Below are experts of layer 4 (counted from 0) of a mixture-of-experts language model. Rows are named router (the router's row for the expert), gate (a neuron's input weights, with its number), up (a neuron's input weights, with its number), down (a neuron's output weights, with its number) and show model dimensions 96-127. Each number is 500 + 50 x the weight over its row's rms, rounded and kept within 0 to 999. Numbers have three digits each.
Before each expert's rows: "comes after" lists some tokens at least twice as common just before its tokens as in all text; "gets" lists some tokens that make up at least twice as much of what it gets as of all text. This comes from a sample of Wikipedia text that the model never trained on. Tokens count by the router's weight.

# expert 1
comes after: " ", " March", " November", " June", " February", " January"
gets: " ", " |", "-", ".", "==", "ly"
router:609449465481518513497472481545499497517445646511483549512510526455479451477524512613472472416479
gate60:506493467511500557508493502547571497483540545429450498500492488524557486437460506560585541365468
up60:503578443512443482514461510522474413507511478420511516509554452436476385423483473511498478520495
down60:469489444512531496445511400557449525568528501528481578487433585560570520514594524500508503471529
gate61:457461541639492519533512466535510515425506513457469494501533557594513503561540414538467482385465
up61:455545509557497518463506503466506538534524482450508400446463452502498544476571519493470578521603
down61:418503466496483545495404509528579535505466512495505522485546552471533546503433447469471428559421
gate62:435555520524586530566481497552437479419509395476549445533539469496523454477425473536549549542552
up62:501455573586521540373504499520511554578486573439519452456467439526452557486531496584522456431465
down62:504464501525568466536549473458595578398498527458580463519436408537492441466493507514517575553483
gate63:510481480382506501473453554395444587526452498487503557459545496436525530424503529516576484569522
up63:507540549395517576509473515409534512473434442540524485497477488505433534468502519566555470541543
down63:513470499491494538529547525577584508509425487515496511547512536477524560507454423528521550549586
gate64:513532548471487557532591443528602525628476522525441503539495504484459442474473398501497414554532
up64:442574510518511355527517580515480457486474509498452416534508555519481451533535530463539481493501
down64:502506500577508552412516418480481485424514424505526444540543466443548459452579492554460502460535
gate65:529544503494457463623456386495547472489426495357499561504389500512542529452516475462462616455453
up65:454499558434450521435585496479504590522434541566562493517598542586501463537453509473488525445499
down65:536564508435459520464509505526493574545422464547494554465436478522540514516472508506439537411549
gate66:431546577475431437407481440495472486413476602566574468497494534488432507486555519420580529408509
up66:655473467596567568512476544472539564561510506489524560576601514568557557673490488443612486414532
down66:500454451529449481449453472601480634497512580503455586488454461521525521428463478550473501566435
gate67:583497484544465536478480459521549575502495517460551540560546461535525475510535555491511477487390
up67:463540535558605535518531431414517551537530500552528502538493507575502559531444509469474501544502
down67:441646494505528486524547486528618462517526537449561517515473419437537535454427459472455566501529
gate68:489553491417450451507463519453550523571456649454404425443509450549484570561482463469512486521503
up68:492504545560482566411513535431538480494595498516448517407524533527543404565446520427547459542476
down68:401508470433518442494473440544430514481553502537355439512541481522468415490546597479444529495505
gate69:517487507483503500480513438499440543497505492512507484526453481494463516523543548500503504467532
up69:598485540523525580509477467468508475506501490488477537482581397581447535464473489548509476497408
down69:501500565571480523522498527444469458571570571448451557463527369550517574478516576494526454575485
gate70:449477483467558414479510490499434480465468472456501449489503571471496533492623580470525542504398
up70:542552409492491466401395493584479494516495449552526586554468636537501577416528549401513561402525
down70:548439487390476562489472456516473453452458449494448580462471495585518537486472498521505528484599
gate71:441366576526537554491445439569444435522512491594544507462567563557498586476491528546595470439396
up71:486547513406601530455507489503546466553559449489448509534545480488655476465441518423438452502413
down71:586522500537515493489530479442523519585396530438514463453437511563559464522493571478440511467462
gate72:566626546501412554592511499464520502452535484542481518512471468527519543568460495534486441477479
up72:557486487458434591518462537616549509475510516570461462511660567528492485470535525508405484564456
down72:429382448455505477392564511530463556519495510626418578399564433478494494496465516545500533521589
gate73:545510477458446511479546464524493519531471494552507495436425436524510537444457574502531490460492
up73:405525539432475448470456525432550447477498587445471582553430446576437426491527506565625546507540
down73:589486438451426441538503542592520475498498549598446552507481570563492495556415537501501526441459
gate74:468546511545503552518519529489456533547552507535576559572486512446481520459538526581475528511466
up74:474554424459447527538441371497425485558385571485529543516468466447495456472415556556464511535543
down74:544583462523498511554464470592484476415485513438506535496506518499502403555478445440448516493494
gate75:528524598436531518518453428555456459422434474497472414469524483430431499440466566586477509387518
up75:522504461540456520513475569510423531577530509525413536541457472524436531653424448544548406569551
down75:460475516519532516440560440508562513515504511513522496516566492525544451510510559527420479567519
gate76:417473519545451618540515435581494481540497478523414543554484479546538534533467533498557541496449
up76:493535471498684497461525516536491490564494489478413478570381482461527433455446550605515624498511
down76:516454424509502516497525452522451520537429471475571441516475485527422458531554419567566437511459
gate77:526446412590499407501422533462475496535478493429478488563525460534570593557456558500503442540599
up77:469501501480525524497515541592488508593474524495524464415424423458480461416506412510490448544474
down77:524518499568433519447572533572422575504516441506537511510393515448517372534512531468473501523446
gate78:505488560447422508546491511460536563469470458479471565442546504582587608454461522458508466425473
up78:531530534556523527429620556464505507589579456528506555463464421529445489498426533465480495392544
down78:559493457455573533516542556511480508399596515482510605498548427575469477525486519494360478540558
gate79:604587446553443498478432515546437450490471565554535485553546489480526453475585520482521416404539
up79:563481422477501560542521509448528569624509540469470433496471451479445515561537482523472484524464
down79:483504566502501448504583544473484524607484580579477582534565485488514502532505518536408574569487
gate80:527508557473470496529567502472497471585504506473493489489612541525493501467466501533462541427482
up80:511547483496578489423453454570449455418527538454610655493529470553466470475474540566526534570470
down80:535423468505460461449541520546446458576544517451565548551468477506469492506536597529547508438443
gate81:541532484477480513477471480560514569543496480414478451531466551505536556597457439511622500478563
up81:528470497521576551478428466572441495490473523538544468529489463526414650534485544406597457491547
down81:451485489512530459422446456535489458465468536499529510553488549457457495612456431453474499478493
gate82:540498541504510475423422532558634506487491397462506457482596540516486538540476517517562459429540
up82:527500526586568423506510505575508439548442474552545497582571537541539454456502561466514441520502
down82:566476479555561556552510567515402524449500482554418549463413481559491451515489508475562541538463
gate83:490596472621523405503543420448499532502520526398521480445476522483502470508469477487512559456569
up83:500438471484415473469446504495480487498498497481562520560540470488488510455467442498521597564570
down83:551519505491541573552474473466549498455403465535614445529506422455515480509559537489532542534476
gate84:452338515574524562476486542582545401411454486514519453498480436458467491543496543531526495465487
up84:473471585573480533495496467504517516504568474544439443606430542530533472598600507491461623509508
down84:512536413479566509444501495526474518514554492557441529427527494395466514509511436610490515431431
gate85:432557549457451568551559476489522499545500502503523522519504460500436550617446556472426462431513
up85:519439472445427495460511488429543530446457529462523500485389508487470471634392483549571484545497
down85:515622514612442376441538476412540563424531496533492552459475449514559480522537409552401518443498
gate86:556580434474420559508451542474440519568499545474515441468460525552564500570455497542506516437475
up86:431520480436404518470552529486448464529493534480508485481490471460465535459550470537423496462514
down86:529462514465342572543521554530453450523512502526500547506510502540567514434512384515537441518503
gate87:430470472498489524578471534499468457530487525444428532479504502579526420507524469520530496560566
up87:483413491518385458461588458504487477482519539438520485568596497538478465468498483470503544500474
down87:469514594551457565493455530448516519459525590510473583464508449519479506417517595567581590538570
gate88:502568480387422478569511460423504429567458521506465511491572474494531482435483568521498512495482
up88:492440482473453619521430577524477510545529544583505600431433509498653540576476479503552452556469
down88:554467512488501461390562510539474512603439479526570479485499545625516472516542514481535602561516
gate89:490468502508450570403501530556553577449494512471577459616573557416479491477417496519550519602493
up89:457459448464569381495605410477410421516503495522457439515482508483580402584448475471487451532539
down89:542598458495511541456500423438611397456528510624519471481524538508500494514566443495448549496474
gate90:478538548457473420435532569494474589495448545498487561530431548385552464537452466542511467486505
up90:501603433513476495447445447500407517527402552398580428487416486464468436487508509585501559575548
down90:452642464556521514520532432558449606507465514503575525532445549542591580450463575396481440501580
gate91:545479478556594454536474478515493448541523496530427474488467533429512497561515525448591552544489
up91:485545484487451552495510563549526533546576524448555485571561487599547522586479599528483438556566
down91:479520514487543470447507477413466536496551531459495524513431516548498428504429443458513483563529
gate92:531572534522555558491546470522474482481439431587401446459443565524459506519527423446503439521515
up92:507478475489502496537429543513528486429407512418507487408425477511453494449450475616561514586465
down92:479433465445539538427541491575488538517493510520423487473503503496554568545448474417456516460483
gate93:485482478529529497454473535419458616501491508408585419613453483546571466503525418508536349484585
up93:478455446503516471512496426552555437449547510518516582401476464507541495466573378485512570576456
down93:469368507534578510451435467479464508505427497519528513412473456429405493530464531528553518477461
gate94:624445538441515510594559491440529523543497498448500490502582501541522483428493457524492424483601
up94:576489544378459485451519504502664498499483471403498458477655576522498574518500485540479515358608
down94:529439528596500487578553515450487561553532483545489458478540470549528451515476553463501433520456
gate95:491576626521462503538523457431470558477517476470530564495428540467593534459455443597505496354460
up95:444524519525478571443480437624500559484454507571511506546511500558590516469497493491482460571444
down95:548547559562413486408523527505537557461522626452488562522536543480490469363483574478478525508492
gate96:480466496499460538541540436493488537564515443513482529487630509475560503484474527518548559595514
up96:482543453405480535511500538428533499495475472476532487503533586552458544493490534508552542476553
down96:512479466504476492370497429609494485473478523488470502453495466488488561521477512499437464476455
gate97:474503556468464431548434530495483484435485474451486551514583557513520584543635552489543461503476
up97:544568459437485476463595534487503529505498482398517503402473593491447491558490525482504575475503
down97:468424533542537478400497552542469520504568497499535538508590473448498568500543499474535447460522
gate98:520480538487510493514429459478585532528434515431493560433497510541569585619503564470566500425507
up98:544553548515478378526556429500454431554455535610441618517504476511582497558595486506548457574511
down98:528540551507501486462559593507501479440493518531465558493600488533490509552638406498533550579529
gate99:476486460576507524560635505576528525499534543503545483505461488503528481414519395462598504588531
up99:459516476412397462534475480528479571456424481505495520492419531613500475547471434544466434525489
down99:495485507534500457563515523457566494473497458491473490474545558510467465524537589473468465472520
gate100:591492529489487423478549574527425536521520581471514546500371465520496558487527520564506510442539
up100:433475468433501443572430500497448447472475506456527573411518534463418514512520595472401516442435
down100:514480642487475457483483452531508529415475496500532607555440486545562537512443388486615554552480
gate101:584549479437515419524474440570539445496451605488606492518448534505486590513453488459471434496525
up101:525525518526499543555575554529577516461560427511462525577540487567444577449528495434522473507484
down101:492507535481542517436556506521584489425413624515538472494534512472517446532522580621508461476485
gate102:518498532469463523461488540481476642527475455423488543457587523470350474472493491494557474431542
up102:479523485439577479474518446476543572453543462570471465609492474524491531463440453463589544470525
down102:510472595384427488489488446480489570558534524462402468473587527384539498504581426480440453440515
gate103:498540504471424433502376485445426538542431444523474522534385561531448486503433492509481447536549
up103:545540420537615439446476440364431435521503496532508475407436490490439492471539402603527529523498
down103:563470545532575546471470515608514443464421437602529536512539523515484522409525481523470446486527
gate104:567395587552359464505517442473509548540445385530555528541512467517489512520505487497551516478525
up104:559478451420537525448489489372451511566458492545560424601442442492492555493445492448554573425518
down104:502534473544499488546566426544567558646477484533452567485459479571497432593500504592417409498374
gate105:429463566512420469583544454451415666478495395522446448508498504505503485482581540443543486473547
up105:430563567517421436534451539435468538545494563449487555410485427555490562503573504495464462500425
down105:508470500505465466469459531473474518540563483505466479507627503556660581505535494462549538501513
gate106:514503541508523576507475521487553515548545501470378523395482567447503531506532510577498497442557
up106:409505538534454418619516401425497448503503457436476410568464407529527483442503545398521436557472
down106:480548518531454668525511491515548513612506492517429542539516493474516517480571533471490433573553
gate107:545588458521496490427466510434477489520518495522458444512435499596518513451522450394508518379486
up107:526444450485453548504515472579626483512516553546400415500507439459518518478533451522561484533428
down107:576500480446564452495511544498509462472379509502522481571463538489459464456509499498608509512430
gate108:397517517473427571522457476493521551561486545585449491424451514506544556487487451519583487517530
up108:434465392435508431481493462506428468493492397534521546530467516540507465529570508501537559590537
down108:443454524495478490502514534407461564412464410526532526535458616531468518535457409527511529542616
gate109:484436490493476472448464481525515489544534521569492482580438525472544581531537463540507461464389
up109:551462498456492414416521414573488410431482392473534571454554553554500535496428504517526563529541
down109:577533526539584488514398469564372411527463493555497591506415488449538437568505485532379510421471
gate110:561460508444458468494619421440443447528366405457411527426433521521487468524445449463422499484511
up110:525491573529535446488510386505557498484479515451540512420446585467460574584558512576466595508441
down110:500485475518460460520484455512437527448501575474484423506573435539540474543578491455555386486481
gate111:457571615519596488598500436485462523542464480453497477564442515429365475539593497467464475501522
up111:483428532390485449476484556412416548413420464525543524424505486523523468551480524529497546507496
down111:548478453509559564533458481575427506473570529527477460515344517523405466476498484493516414557500
gate112:465495484523578418494557549460466472584451521508494540503472499507532448455510476547544419420528
up112:459462509538517449433498514554545529401522552587470467522537490524557511500552539455405542516392
down112:484452470418531499440473449448570468537498536500536493596502518544558518452513502495425528483539
gate113:473455565494492481518440496512596474453584456504538494555421494529550488555513456501494473531513
up113:606438563491554490445521484492514477506464570587509577511453470490486444512437456443484538431531
down113:517473535581528544582569541505461446428500544438451564455530427462473506467448488524533497546463
gate114:537606521495535495566497536456478547472534418468464529583446482516498428434506516551537471537526
up114:416556446544528513456467510455447512326528503499528487559574570472491483478428489432540436472498
down114:526451478574578519500415468436466470486524505579453503478485599539499436524448505413469419565468
gate115:579502429510466546608490533492579395469523525615451536445504520478595399543550454442560432445534
up115:474467541550475565607514541490526516500493504500445581440523474365482474490373440587459549493516
down115:434509510540516508484497577446506507477489507580501527463453504453522439495465481550441467601494
gate116:555466580498547454523491427464485481522465489528583461528561560524512588442499481540458515515528
up116:560534547456494472553491554433482553499421579504525492515468536558565494516401435534508449519563
down116:466488539438530488441517490448450566455512461547452520407494507584639476549515551500492504550525
gate117:515488504439524569490514508555606469471479452502474479544584495530456484552558510630458493508535
up117:565527532542437479539537468469466514510449454490541532473567460459517539448487496417475498473509
down117:469455535468490526490455629460448540549482536461570562579557528529550459543386490535408498452552
gate118:476502508512425549521585486585471495565454496465453523516535526423531633544520473534550441505524
up118:577463425413452481505487502524379530505414591546482464496540531473570504515589422493617461480495
down118:446491524434561444527529488490496401519519452427514467513502519486469472463498536539570470553588
gate119:484578491524417479504470450537475487492476559503449465574475486481482450489521486488464479480517
up119:549395538561518410525610470555533587600575487444561540508519476493575493509503435402473561476514
down119:509427444498450479552550563547426548558477521472504479508457472579432534456528520540453518523556